Below are experts of layer 3 (counted from 0) of a mixture-of-experts language model. Rows are named router (the router's row for the expert), gate (a neuron's input weights, with its number), up (a neuron's input weights, with its number) and show model dimensions 0-159. Each number is 200 + 40 x the weight over its row's rms, rounded and kept within 0 to 999.
Before each expert's rows: a language model's description of what the expert responds to; "comes after" lists some tokens at least twice as common just before its tokens as in all text. This comes from a sample of Wikipedia text that the model never trained on. Tokens count by the router's weight.

# expert 60
Subject pronouns he, she, He, She starting clauses; also open syllables like ta, ha, ma in names, e.g. Bus-ta, Got-ta, Bundes-ta-g.
comes after: ".", ",", " where", " Ot", " Ker", " that"
router,253,89,203,210,137,228,193,234,218,176,221,222,294,223,236,148,219,194,222,168,216,153,256,255,218,235,128,95,157,201,204,236,161,178,204,164,251,206,228,203,145,138,197,284,169,227,188,151,154,219,127,199,241,176,180,183,218,200,230,194,230,196,225,208,209,173,198,223,195,189,143,218,112,218,228,222,145,226,179,212,172,261,192,209,183,219,114,246,193,238,254,177,193,202,178,213,219,227,191,138,174,175,217,217,233,187,221,166,196,255,224,230,262,182,280,203,191,246,220,206,262,227,221,186,228,261,191,222,133,242,161,189,230,215,258,327,261,233,178,231,175,209,161,182,112,228,227,259,148,180,230,233,309,215,262,200,223,168,197,193
gate0,217,233,241,186,240,255,178,230,202,238,216,168,251,128,225,163,253,105,167,214,202,253,239,204,169,160,214,231,153,204,283,231,165,221,188,209,235,257,198,226,211,209,156,187,136,202,189,213,171,209,140,266,267,169,154,119,238,198,159,198,158,228,184,225,128,267,193,205,192,163,185,214,205,246,206,239,172,163,217,195,188,171,181,227,246,97,284,198,220,181,266,207,175,175,221,149,207,223,201,196,181,190,158,195,191,185,204,124,225,142,184,176,229,138,150,205,158,136,160,249,202,126,199,181,172,221,199,169,204,265,230,238,195,179,196,206,206,199,120,239,158,176,231,237,258,200,234,269,216,145,222,204,265,327,279,210,239,180,167,106
up0,237,230,228,216,240,213,170,223,143,196,235,168,268,167,264,253,233,173,183,189,234,234,210,213,175,167,229,123,115,177,262,165,180,220,209,143,219,209,205,215,286,192,142,214,217,198,237,176,148,147,161,277,197,217,188,128,180,166,138,221,142,230,175,261,165,183,166,231,209,214,175,200,196,146,170,151,179,228,232,240,250,172,168,241,225,65,245,167,198,215,165,208,198,148,310,184,142,163,207,232,150,160,224,116,189,191,211,101,174,215,204,152,189,185,155,192,226,218,208,229,194,179,179,137,164,205,209,191,171,197,230,247,158,163,195,190,195,200,212,230,193,114,217,179,225,205,145,227,211,232,208,227,319,262,259,191,200,240,114,192

# expert 61
The word the after prepositions like of, in, to, for, as in player of the month, in the world.
comes after: " of", " in", " to", " for", " on", " at"
router,265,206,185,201,166,195,197,198,190,267,184,150,251,206,187,132,214,204,282,154,287,213,245,205,228,189,156,202,197,213,229,228,201,167,159,197,218,154,201,137,181,162,210,234,206,199,226,203,177,109,219,192,194,234,218,174,230,249,208,158,144,196,214,109,171,109,189,213,168,163,196,168,143,239,251,187,172,210,244,229,95,300,266,189,196,262,183,263,183,270,282,228,118,136,206,210,226,206,147,185,148,161,172,244,238,272,229,148,204,214,253,196,267,211,213,235,131,209,189,178,238,213,233,250,188,216,252,230,210,262,215,167,197,198,195,250,205,183,150,206,190,175,193,201,145,248,204,206,184,276,280,185,234,229,254,219,194,243,270,261
gate0,285,231,237,255,104,223,215,257,199,245,203,230,209,176,159,221,218,209,292,179,243,220,213,222,234,206,193,212,146,191,276,196,142,205,167,160,219,220,220,200,215,159,176,129,223,261,160,232,226,213,135,184,197,189,247,264,221,165,182,167,233,267,251,178,185,191,230,225,153,133,219,232,178,235,141,158,154,246,208,211,191,221,126,220,169,223,206,208,206,180,289,86,168,188,182,274,139,167,199,199,152,171,204,207,193,189,220,218,247,240,158,218,172,131,197,178,198,35,169,161,260,181,192,200,221,211,205,163,195,175,176,216,198,253,161,201,144,182,200,217,139,245,191,185,176,150,156,253,155,251,196,255,159,222,146,252,190,247,192,241
up0,276,238,178,213,152,137,197,169,178,221,197,218,232,212,177,209,148,147,261,167,191,212,286,183,221,192,210,219,205,185,244,191,141,153,246,189,208,241,191,207,186,188,189,142,199,244,191,244,244,210,133,203,216,202,172,304,150,196,253,207,259,281,233,225,223,187,258,232,169,165,251,282,180,294,158,171,202,132,201,218,235,229,186,188,159,248,227,168,219,184,218,46,214,203,154,233,128,181,236,165,213,158,179,214,229,165,192,192,218,210,181,178,151,130,168,158,210,125,201,221,232,175,143,204,262,241,188,242,182,217,202,229,173,194,145,209,172,190,179,241,230,235,167,193,214,201,132,187,142,286,211,213,194,226,229,290,268,260,135,232

# expert 34
The word the, and sometimes its, his, their, before a noun phrase in running prose, as in the first or the president.
comes after: " of", " and", ",", " as", " in", " to"
router,248,183,203,197,134,221,195,191,149,257,200,147,257,202,210,127,197,194,270,173,264,221,263,199,232,252,134,205,193,199,196,225,203,177,190,194,289,183,190,188,159,163,284,235,199,200,241,179,190,136,152,188,204,204,189,166,215,255,194,161,109,137,198,176,183,130,209,247,169,184,191,195,163,210,300,184,181,286,218,198,151,249,241,189,204,213,168,239,198,223,279,192,129,151,211,166,247,210,161,167,131,189,141,255,217,249,208,191,208,197,317,205,220,210,246,199,129,210,198,99,239,176,216,227,237,246,261,231,193,209,209,211,201,215,220,206,222,210,148,231,188,200,195,186,128,207,225,209,167,234,339,243,231,237,189,218,218,241,187,269
gate0,277,230,254,203,152,188,214,199,227,174,209,206,197,142,196,264,189,217,179,192,215,137,271,218,234,205,183,171,169,202,160,193,227,262,159,226,175,127,219,177,210,189,164,205,233,227,308,219,144,236,133,166,199,176,246,145,208,203,137,229,202,236,200,218,221,133,169,221,195,168,166,224,151,210,211,93,252,229,153,229,230,184,149,257,175,208,175,166,180,189,178,203,173,215,227,140,222,116,175,176,206,176,265,259,182,249,217,142,134,182,267,135,176,134,194,280,90,257,218,214,98,149,224,240,179,259,219,197,279,178,240,218,242,253,195,194,254,258,176,201,183,246,211,225,214,191,226,188,116,170,194,193,218,224,251,197,230,193,190,157
up0,175,167,220,138,228,190,145,203,118,224,168,174,248,233,128,152,210,199,240,222,223,193,169,211,169,231,259,203,172,182,210,195,226,174,252,239,141,244,226,196,178,162,237,265,163,178,83,219,282,170,198,209,128,221,241,219,200,259,236,179,191,172,251,215,205,228,197,137,149,223,185,220,264,243,135,201,165,219,255,245,213,154,208,203,248,210,201,267,164,251,262,202,148,178,187,208,239,244,226,235,219,344,153,87,192,205,192,290,253,194,183,230,236,223,216,175,213,113,229,217,245,236,224,195,238,172,168,199,197,261,214,231,145,217,221,103,223,178,197,200,216,163,194,163,144,187,176,234,229,228,213,172,178,212,219,169,125,223,207,226

# expert 5
The pipe character opening a new table row, usually after a line break, in election results, sports results and data tables.
comes after: "\n", "  ", "-", "\n\n", "left", "rap"
router,253,199,199,185,170,241,202,164,207,223,123,186,257,210,197,171,205,197,242,177,270,158,195,242,202,229,115,186,207,139,245,300,195,184,112,237,289,204,207,180,140,159,229,266,187,194,196,123,138,166,167,260,157,222,203,117,203,223,211,205,167,175,238,159,137,203,187,259,191,149,175,120,149,197,215,194,158,266,201,193,209,233,235,190,135,198,179,226,158,200,205,257,135,212,188,179,257,196,212,173,150,167,134,231,252,178,193,214,247,200,247,198,263,199,246,196,167,233,246,144,274,174,215,216,205,279,202,193,159,263,186,197,213,262,256,228,205,193,165,253,130,128,190,167,131,172,221,266,152,237,242,224,275,205,208,234,221,197,216,208
gate0,257,237,243,138,194,197,198,221,138,67,165,232,189,218,215,183,262,219,225,181,157,245,183,225,188,163,244,242,142,185,206,186,253,181,172,233,240,147,178,281,218,249,121,150,254,149,177,241,127,169,182,176,231,151,179,204,218,184,195,253,179,189,225,181,216,144,229,167,208,149,205,286,208,255,215,205,241,191,192,187,215,220,159,119,146,131,245,188,198,222,294,265,165,178,156,180,239,115,217,194,165,186,173,221,173,238,233,179,281,169,207,203,225,122,181,189,153,197,238,284,193,241,149,159,165,198,187,209,156,159,225,241,133,167,220,174,257,205,156,246,189,281,181,221,282,223,190,208,246,254,210,207,191,236,189,201,199,243,173,175
up0,142,166,176,248,215,210,196,168,263,316,233,176,195,164,182,197,150,205,180,200,266,157,218,191,221,221,168,169,240,236,204,216,154,225,235,183,151,242,242,115,179,146,303,220,150,228,212,155,250,222,230,232,175,258,222,165,168,188,245,158,188,198,180,215,200,254,178,240,187,222,179,102,214,139,147,244,150,206,210,205,153,180,206,295,262,268,159,230,195,179,113,147,220,171,211,219,145,266,181,211,255,235,220,170,206,148,161,205,109,222,190,194,170,265,210,201,275,204,173,109,217,180,242,246,243,205,206,186,232,221,194,141,249,223,174,229,199,174,236,134,211,112,233,192,142,180,221,199,157,119,193,194,212,143,211,187,186,185,218,213

# expert 12
Lone capital letters after a space, starting initials, acronyms or numerals in names and tables, e.g. Harrison S.C., World War I, AHL.
comes after: " |", ";", ":", ",", " (", " John"
router,210,164,223,227,157,245,119,206,177,243,110,228,201,234,212,195,209,192,241,183,226,135,219,182,220,223,190,140,229,220,185,230,115,141,108,209,253,154,212,172,145,144,238,199,165,228,185,190,162,188,154,198,168,256,193,194,180,253,263,178,143,200,244,207,102,184,154,199,148,108,187,214,200,242,225,183,117,207,221,232,181,231,203,97,181,264,140,235,183,229,275,183,138,161,218,141,202,216,208,190,208,212,179,225,217,202,227,188,183,239,234,248,191,190,254,201,177,240,260,118,271,130,245,214,199,253,215,242,160,190,221,205,289,213,259,218,218,146,155,291,127,170,166,192,171,216,192,215,156,242,238,210,202,223,208,249,188,205,245,218
gate0,141,233,224,183,215,185,253,212,227,165,225,267,202,164,199,188,247,255,186,225,228,141,153,198,189,169,180,159,180,231,197,249,257,194,219,213,309,180,218,211,232,202,186,193,205,247,186,195,219,259,195,224,254,267,214,226,261,276,248,188,317,209,225,185,194,173,205,132,230,193,199,245,180,255,172,147,214,221,214,263,128,244,201,173,225,171,182,243,126,206,165,200,181,175,239,145,256,155,202,209,126,200,260,210,221,187,177,245,183,243,181,183,286,161,222,197,191,154,190,215,266,210,203,194,132,199,279,157,200,263,267,213,120,182,145,181,209,247,186,179,228,241,182,233,167,285,178,196,199,231,217,283,162,161,84,143,172,166,167,168
up0,264,202,202,296,201,192,180,242,170,205,241,155,230,236,191,222,264,205,256,175,227,219,208,172,221,268,211,201,234,219,174,185,164,180,221,170,156,242,164,140,209,297,212,245,204,202,234,167,191,199,214,169,174,197,223,178,227,197,186,216,131,181,232,188,227,281,174,187,170,240,174,255,98,159,184,231,184,161,147,212,217,108,189,223,168,199,212,181,268,149,244,122,270,222,181,130,251,230,227,242,255,194,155,177,162,251,284,168,154,175,278,198,232,244,230,243,206,205,188,227,218,176,182,188,206,279,184,300,236,99,124,170,205,206,252,147,179,149,220,154,210,175,218,220,223,184,181,226,157,188,220,137,250,219,286,224,175,231,210,241

# expert 44
Capitalized nouns naming institutions, offices, parties and divisions, such as University, College, Party, President, District, often before "of".
comes after: " the", " of", " National", "|", " a", " The"
router,220,156,211,208,158,214,177,137,192,245,122,205,225,207,202,150,207,131,200,158,226,200,270,167,197,204,230,165,221,218,213,237,87,153,153,214,253,144,250,143,200,133,250,252,210,171,207,211,181,225,162,289,204,251,237,149,209,202,239,134,223,151,174,207,152,221,204,268,151,161,200,151,141,266,268,147,222,256,257,245,183,264,262,169,220,191,122,207,194,187,214,232,94,180,187,170,242,173,220,216,170,182,209,233,217,198,260,159,248,211,217,205,244,174,212,216,170,199,200,186,224,167,243,210,200,244,228,205,190,246,217,226,309,267,248,216,225,185,113,232,212,203,207,180,146,231,241,227,197,209,243,246,225,215,306,231,185,241,241,185
gate1,184,217,239,291,150,222,248,203,169,183,166,224,175,171,200,180,163,162,209,202,177,251,194,174,171,191,183,194,212,205,183,218,163,150,225,177,235,132,190,158,199,181,157,250,277,267,146,134,137,217,143,265,246,264,199,202,241,219,279,121,210,161,223,180,171,189,156,249,231,259,191,166,215,192,213,250,262,244,192,267,243,169,210,201,175,205,206,111,236,150,245,156,182,187,174,253,180,154,243,242,270,147,159,275,164,246,246,203,190,156,138,230,164,238,149,222,164,199,237,214,160,158,215,220,220,195,257,172,245,176,173,222,195,150,231,137,261,284,179,232,282,147,221,247,187,151,206,227,181,223,190,200,276,112,238,214,245,175,214,221
up1,175,156,185,113,227,171,181,201,224,212,256,208,198,208,237,174,206,215,184,177,180,167,219,178,188,218,191,167,187,213,231,199,207,239,139,207,183,238,189,251,170,213,248,120,161,121,277,244,238,176,237,102,174,161,181,216,175,188,133,297,138,252,157,247,239,184,226,215,219,170,207,212,180,223,187,222,145,167,239,158,205,234,169,202,241,139,159,299,194,231,154,260,194,226,246,175,193,222,170,174,153,245,228,151,235,178,179,207,167,234,273,123,221,161,241,168,240,162,221,201,176,249,211,202,183,136,172,242,140,222,201,139,202,254,177,266,98,180,200,156,151,204,181,157,231,267,186,227,229,198,173,253,135,252,133,199,109,237,165,142

# expert 59
Opening pieces of capitalized proper nouns, mostly two letters, such as Ti in Tibetan, So in Sobótka, Lo in Loiret.
comes after: " the", ",", ":", " of", " The", "\n\n"
router,267,152,229,147,151,320,151,200,123,256,90,150,215,194,248,204,265,178,235,188,227,180,283,281,194,207,203,131,206,207,188,224,150,144,148,186,196,122,222,198,151,116,261,233,141,256,215,166,175,164,166,184,143,222,125,217,204,209,247,211,177,168,216,177,170,181,108,214,150,168,168,146,160,257,221,138,185,195,198,239,159,248,211,146,202,202,152,197,170,244,225,214,164,215,165,175,192,219,196,115,176,170,162,223,219,193,215,156,218,251,201,189,219,176,197,212,192,241,241,170,208,170,220,232,201,239,220,245,177,242,166,209,245,226,243,229,225,142,130,224,139,184,141,176,152,270,232,231,172,202,212,245,253,202,200,238,202,239,240,196
gate13,265,192,159,299,262,246,197,210,225,220,231,226,225,236,266,250,212,197,207,242,186,249,179,206,205,221,177,185,227,216,210,148,153,170,177,170,256,186,153,194,214,150,184,206,125,190,208,206,155,203,229,126,190,155,194,195,183,226,218,186,244,221,189,196,116,271,131,236,193,300,198,206,110,269,224,145,161,197,139,185,221,200,133,140,196,244,187,297,236,182,133,266,284,211,126,217,110,187,226,201,163,225,170,185,199,211,170,170,207,215,279,177,169,158,239,205,213,227,166,206,195,173,186,186,187,223,178,240,237,185,280,280,176,161,218,244,126,222,216,167,223,222,219,183,192,257,175,250,183,160,199,248,274,183,284,174,174,179,180,233
up13,150,168,225,155,165,154,217,194,204,187,167,188,135,178,111,153,167,223,179,178,246,143,254,180,201,178,234,215,207,184,224,235,264,248,208,220,121,250,221,193,205,227,221,175,260,218,228,181,251,175,170,274,209,216,214,187,214,191,209,208,135,200,223,194,289,163,275,150,199,72,178,224,277,141,185,244,210,205,236,204,154,224,284,275,229,154,185,139,142,226,283,118,115,206,243,211,278,181,169,237,222,160,246,224,200,172,218,201,213,200,119,219,196,255,162,213,196,174,237,213,215,210,210,212,186,216,199,165,140,213,156,99,262,204,173,152,256,162,177,201,194,216,213,215,205,156,239,177,203,244,209,167,132,209,130,241,226,218,196,197

# expert 36
The words The and the, also This, Her, His, Its, mostly opening sentences, titles or table cells, e.g. The ship was wrecked.
comes after: ".", "\n\n", ",", " on", " \"", " of"
router,264,192,198,190,139,249,202,183,174,261,176,163,256,197,211,194,208,180,270,196,305,200,267,269,197,274,181,196,187,161,200,190,185,224,144,226,262,165,199,162,198,125,276,217,192,222,246,165,203,136,126,217,186,203,209,136,205,267,214,203,191,153,235,148,177,188,181,263,185,182,179,178,174,263,242,211,136,231,236,236,124,258,257,203,189,203,138,272,183,262,192,211,155,154,194,199,213,196,201,166,152,189,124,280,233,229,283,138,194,209,265,180,186,203,208,198,154,192,225,129,287,167,220,250,207,195,276,230,184,249,211,207,193,206,251,254,215,181,129,233,193,203,173,210,146,187,207,197,143,267,201,229,190,243,216,251,235,223,273,227
gate0,288,141,280,217,208,218,239,202,174,162,116,254,278,221,203,179,150,207,179,215,241,168,140,238,193,184,142,215,221,170,134,135,280,194,195,162,252,164,140,235,189,233,247,165,205,175,219,207,139,187,194,231,155,222,143,220,226,232,219,182,251,256,244,119,204,212,260,142,182,226,248,78,245,187,186,190,177,160,281,151,251,175,229,197,233,201,218,247,180,204,134,142,164,133,146,228,197,196,155,225,186,211,201,182,185,207,143,196,157,145,182,164,180,229,217,167,208,207,207,156,191,170,220,263,215,125,155,189,229,217,137,228,251,164,232,181,287,175,237,208,111,249,209,261,226,212,224,222,144,222,216,157,191,210,163,232,228,220,198,177
up0,276,173,248,199,206,222,228,222,183,160,159,279,285,193,212,208,169,205,156,209,188,173,158,258,197,181,153,163,190,169,145,118,277,190,197,137,262,166,181,198,175,185,268,181,220,181,223,203,105,223,169,240,199,197,134,241,214,205,206,170,255,265,212,164,239,249,232,155,204,189,239,82,244,180,234,189,209,170,246,146,216,195,214,193,263,188,239,241,183,228,148,118,211,124,136,244,199,231,166,228,198,247,197,181,189,227,103,180,175,185,185,140,241,255,220,153,202,215,181,178,194,170,181,279,206,149,162,199,231,182,156,228,257,180,213,197,267,229,243,180,122,263,198,274,242,216,221,209,130,197,234,163,209,207,124,215,252,197,189,181

# expert 4
Place-name tokens ending a location, often after New, South or a comma, such as York, Texas, Carolina, Northamptonshire.
comes after: " New", ",", " in", " South", " North", " Los"
router,259,192,162,222,124,206,135,218,180,193,159,165,284,198,241,123,204,185,181,141,270,207,261,184,197,201,181,105,127,191,199,233,128,162,172,200,275,167,251,189,184,159,213,233,218,210,275,166,199,181,210,249,213,204,184,141,235,238,194,197,198,203,194,218,174,201,218,246,117,213,119,171,179,265,304,141,162,198,215,290,168,225,245,192,212,172,157,257,178,228,190,206,197,187,175,188,251,250,182,224,178,147,171,216,220,201,236,167,243,191,257,250,222,206,248,234,220,210,203,178,251,179,214,230,244,234,213,286,195,284,223,164,334,288,230,201,211,202,193,250,217,165,168,175,136,244,226,246,156,217,235,220,222,224,234,207,205,194,179,212
gate1,199,177,228,194,200,227,217,241,198,190,244,230,181,241,189,256,201,204,143,200,299,209,135,260,129,255,226,181,265,222,235,197,205,252,150,181,191,226,205,281,110,182,222,224,178,198,143,220,228,188,223,144,207,209,215,116,131,225,279,220,230,225,152,217,213,174,235,174,205,158,253,214,177,186,214,164,175,98,250,204,156,228,192,124,207,216,234,198,219,160,185,122,202,129,208,218,178,205,188,271,234,175,221,145,178,226,230,180,195,196,254,193,277,188,199,135,216,229,210,182,180,251,196,218,216,148,255,205,133,115,134,127,148,198,134,245,170,196,196,158,207,210,286,321,194,219,264,221,194,255,204,263,176,204,209,223,198,192,202,202
up1,170,216,141,208,198,240,191,185,182,213,172,154,233,174,243,155,188,193,236,186,167,183,311,154,271,145,186,199,124,211,138,216,168,127,229,224,220,166,220,109,259,222,182,227,247,220,223,131,176,213,197,207,187,216,190,272,277,245,152,209,182,194,215,155,179,231,183,192,186,237,118,187,227,238,181,196,232,254,169,217,222,166,191,261,209,179,164,195,212,220,253,269,226,224,204,208,212,199,253,117,173,204,169,222,234,206,181,246,186,209,143,206,141,183,190,268,186,196,254,191,222,115,255,176,185,233,174,216,249,280,293,252,198,236,265,155,205,190,221,245,210,238,103,111,179,241,158,188,246,115,167,145,222,174,212,139,247,189,176,177

# expert 19
Line breaks ending bulleted list entries or table rows, and dashes in markdown table separator lines like |---|.
comes after: "-", ")", "|", " information", "a", "\""
router,254,207,217,219,129,203,171,199,195,260,180,216,235,194,230,205,203,195,228,98,241,206,211,191,215,265,176,192,200,164,199,211,66,131,138,230,255,172,196,162,136,159,215,245,114,208,208,203,128,171,182,255,180,190,215,172,214,222,263,138,167,173,201,160,115,170,184,258,202,115,160,156,189,247,253,201,190,219,191,208,160,209,210,127,162,220,188,222,152,222,204,195,195,201,208,207,229,229,154,206,225,170,129,289,226,185,188,192,233,198,265,222,227,214,209,217,169,225,237,183,207,212,221,203,197,286,281,227,162,215,169,154,245,201,257,210,198,203,147,221,120,123,179,205,187,192,209,226,185,257,236,218,242,248,206,333,253,207,233,274
gate1,166,200,161,215,191,217,183,159,213,221,211,164,199,146,163,224,175,183,234,327,207,236,207,181,214,232,217,195,199,140,128,185,190,236,217,131,230,220,157,295,218,203,135,266,173,209,203,192,180,257,232,248,190,147,217,275,225,230,197,187,228,167,106,209,191,144,102,212,214,222,233,173,207,263,194,191,187,254,180,182,197,195,148,222,263,156,154,146,150,113,263,196,178,174,198,196,231,190,131,204,210,215,110,100,185,248,225,229,197,214,243,254,154,268,235,250,158,191,183,209,172,137,220,218,189,178,244,141,89,198,180,173,192,198,207,183,247,148,243,180,193,211,230,194,148,167,190,238,190,167,212,215,125,184,157,160,155,181,170,132
up1,163,189,177,238,185,223,176,162,215,220,192,191,202,131,171,221,188,191,214,337,213,240,203,164,211,254,215,178,199,142,123,171,176,200,212,164,252,215,163,266,241,221,131,285,161,218,223,199,189,238,211,282,189,112,219,260,222,276,195,181,205,182,139,210,168,135,91,226,185,187,214,204,193,260,196,212,210,250,179,169,193,200,183,218,262,174,150,143,146,109,271,226,175,147,230,185,233,188,152,213,217,205,129,131,211,246,230,258,195,213,214,231,149,241,245,240,156,185,180,203,188,129,218,204,169,188,248,138,103,204,180,146,190,195,185,176,247,133,238,179,218,209,226,205,157,148,190,250,214,192,198,194,133,179,157,150,142,185,176,174

# expert 16
The hyphen opening an infobox or list line after a line break, as in taxonomy, population, cast and release-detail lists.
comes after: "\n", "|", " self", "year", " COVID", " mid"
router,260,146,219,198,183,211,141,166,205,210,212,194,231,241,274,176,246,181,200,150,273,213,227,230,198,234,144,188,193,163,225,203,181,214,103,228,212,189,196,173,189,208,196,245,179,218,262,195,153,197,203,207,167,188,195,166,212,229,253,197,195,123,220,205,169,194,169,195,163,189,174,136,150,269,246,190,164,222,209,207,167,245,226,176,185,237,171,227,130,211,210,198,143,121,144,160,209,201,212,146,144,168,155,221,223,209,202,95,204,213,236,223,186,203,235,295,115,294,272,123,250,202,214,214,250,237,218,193,156,265,160,212,205,224,247,256,248,197,162,204,106,127,185,125,202,219,216,236,135,234,270,231,254,226,193,195,258,300,205,223
gate0,268,297,214,272,145,224,224,213,289,286,248,142,136,119,212,202,158,202,139,196,222,161,162,269,157,221,249,166,209,181,140,196,196,221,169,193,162,184,263,209,189,188,240,225,199,251,158,233,198,233,190,213,210,227,249,165,196,201,233,142,161,229,209,200,237,221,237,120,273,177,224,201,220,245,126,177,181,252,183,216,196,163,221,208,240,235,137,263,260,162,144,210,192,240,174,213,140,171,234,164,183,244,164,197,237,189,137,234,250,179,245,148,242,208,203,204,212,189,176,263,231,181,234,243,201,195,242,213,202,186,233,143,176,218,157,151,217,259,223,194,262,215,231,249,255,267,194,223,195,212,180,299,157,235,194,238,196,114,114,186
up0,216,205,166,225,243,187,181,252,172,223,171,242,250,225,224,191,145,252,200,253,189,213,177,170,165,129,123,236,231,186,231,256,217,210,233,197,197,279,131,146,177,146,203,145,154,208,216,129,160,295,150,194,189,184,231,253,154,176,166,150,164,252,154,217,208,168,190,275,159,186,232,279,142,196,175,248,253,186,157,209,185,252,242,136,186,211,292,222,182,186,268,166,222,204,187,159,250,163,217,151,149,202,157,165,189,199,195,243,226,178,201,135,177,146,227,205,260,149,200,230,197,200,250,169,217,256,186,261,160,164,179,222,259,150,191,231,237,211,250,234,262,177,195,198,139,230,275,183,210,156,203,141,136,186,121,243,162,268,226,227

# expert 58
Standalone two-digit numbers in tables, scores, dates, goal minutes, exit numbers and citations, such as 18, 44, 81.
comes after: " |", ":", "|", "N", " on", " October"
router,200,168,181,184,140,225,172,220,203,188,169,201,197,220,227,167,223,171,278,168,216,175,266,212,230,225,210,179,182,164,227,244,99,174,157,232,234,171,261,129,155,207,276,224,181,214,191,130,131,160,190,184,167,265,194,172,229,245,217,181,144,164,209,194,128,192,122,187,193,150,203,189,192,220,286,178,133,209,208,230,146,219,204,127,215,230,159,307,184,212,217,219,165,199,201,205,196,199,215,214,159,136,151,222,240,190,189,178,211,253,197,217,224,180,210,200,152,250,277,136,266,190,224,243,190,250,229,270,201,246,215,165,302,265,236,231,245,117,175,226,181,182,193,183,195,239,207,250,118,225,270,207,205,260,237,291,270,191,183,183
gate1,222,154,160,236,213,237,117,244,183,149,253,195,215,213,205,111,136,152,286,161,158,220,235,141,173,179,242,251,211,253,216,191,176,157,187,275,226,152,210,155,251,200,226,224,257,105,148,246,106,186,160,195,232,233,162,222,202,155,174,165,235,250,202,198,236,199,190,270,185,170,163,198,182,161,184,210,168,187,201,297,228,206,302,173,231,194,183,158,178,203,161,121,172,135,195,134,207,199,188,213,210,173,226,212,206,224,209,264,216,135,223,269,263,183,228,217,233,229,223,229,234,234,139,161,191,194,174,212,159,141,169,195,165,220,271,175,232,214,162,231,277,153,211,212,237,234,180,128,204,122,224,198,202,212,232,221,120,219,161,195
up1,301,193,186,272,185,225,215,238,169,213,192,224,200,227,240,174,187,247,136,244,235,256,161,235,205,208,230,273,247,250,162,229,186,167,178,183,268,246,252,199,169,202,263,172,192,161,175,254,225,211,245,232,198,136,208,147,215,179,189,220,207,208,187,193,168,237,263,268,241,212,221,212,164,115,153,193,149,262,206,198,225,223,174,214,207,244,139,176,232,151,179,223,203,248,111,147,208,228,260,167,216,168,149,187,164,222,103,186,166,127,239,247,219,217,289,195,227,200,175,200,197,156,225,135,214,182,282,206,214,166,182,194,186,250,250,167,291,227,223,206,238,218,194,205,303,226,140,174,199,166,185,200,197,160,281,274,211,155,199,125

# expert 28
Bullet dots in infobox Area, Density and time-zone lines, invisible marks in coordinates, and word-start prefixes like pre, per, rel.
comes after: "-", " |", "W", "|", ":", " ("
router,229,191,210,103,126,243,205,184,164,233,199,169,230,224,219,234,229,83,226,149,269,182,247,190,217,214,210,168,190,162,227,255,181,196,151,206,216,203,168,115,168,191,192,353,116,253,231,112,119,138,198,230,188,250,212,165,261,236,246,185,177,136,191,99,145,195,199,228,203,121,176,189,176,182,265,221,213,227,205,236,194,211,217,164,153,286,212,234,143,219,207,233,182,193,158,159,213,248,220,167,190,203,184,230,229,234,184,153,220,272,209,179,224,214,210,226,200,164,225,151,243,114,169,244,212,230,184,209,190,219,161,147,203,243,226,240,224,183,171,208,184,229,186,199,148,185,212,183,172,187,229,230,266,181,199,290,196,235,206,182
gate1,249,195,174,186,221,182,225,226,157,211,223,181,198,247,241,247,205,166,176,265,170,156,191,287,182,160,177,97,229,174,120,148,233,208,219,128,199,152,237,218,222,195,205,234,128,199,227,178,212,129,225,238,211,160,175,107,243,242,211,232,142,229,205,240,135,241,184,253,226,321,264,238,160,239,265,181,157,198,197,251,240,164,241,195,236,211,239,194,217,184,195,190,168,191,217,181,185,290,222,187,242,221,209,151,229,283,195,199,185,199,284,229,272,220,216,180,247,166,237,158,217,170,142,189,142,242,222,218,222,220,213,148,184,141,130,161,175,141,187,146,276,242,246,152,218,200,223,204,226,185,169,203,136,156,188,261,161,223,225,218
up1,154,232,226,228,179,217,177,192,205,209,170,205,184,134,158,140,224,266,208,141,212,204,253,137,214,242,198,320,197,224,281,197,193,160,208,263,178,266,195,188,203,254,224,133,252,213,199,213,186,212,170,143,208,281,230,294,167,175,215,158,215,199,215,126,291,178,225,209,163,112,126,168,194,167,173,220,240,252,198,154,154,173,170,200,167,199,154,176,215,226,227,194,216,174,202,226,244,128,236,229,166,162,184,255,205,113,223,212,189,206,107,184,156,216,196,230,181,223,201,187,203,202,263,201,255,210,222,156,207,180,185,247,171,246,286,264,243,244,229,228,146,186,157,262,177,231,217,154,173,196,226,232,256,254,211,113,234,153,155,199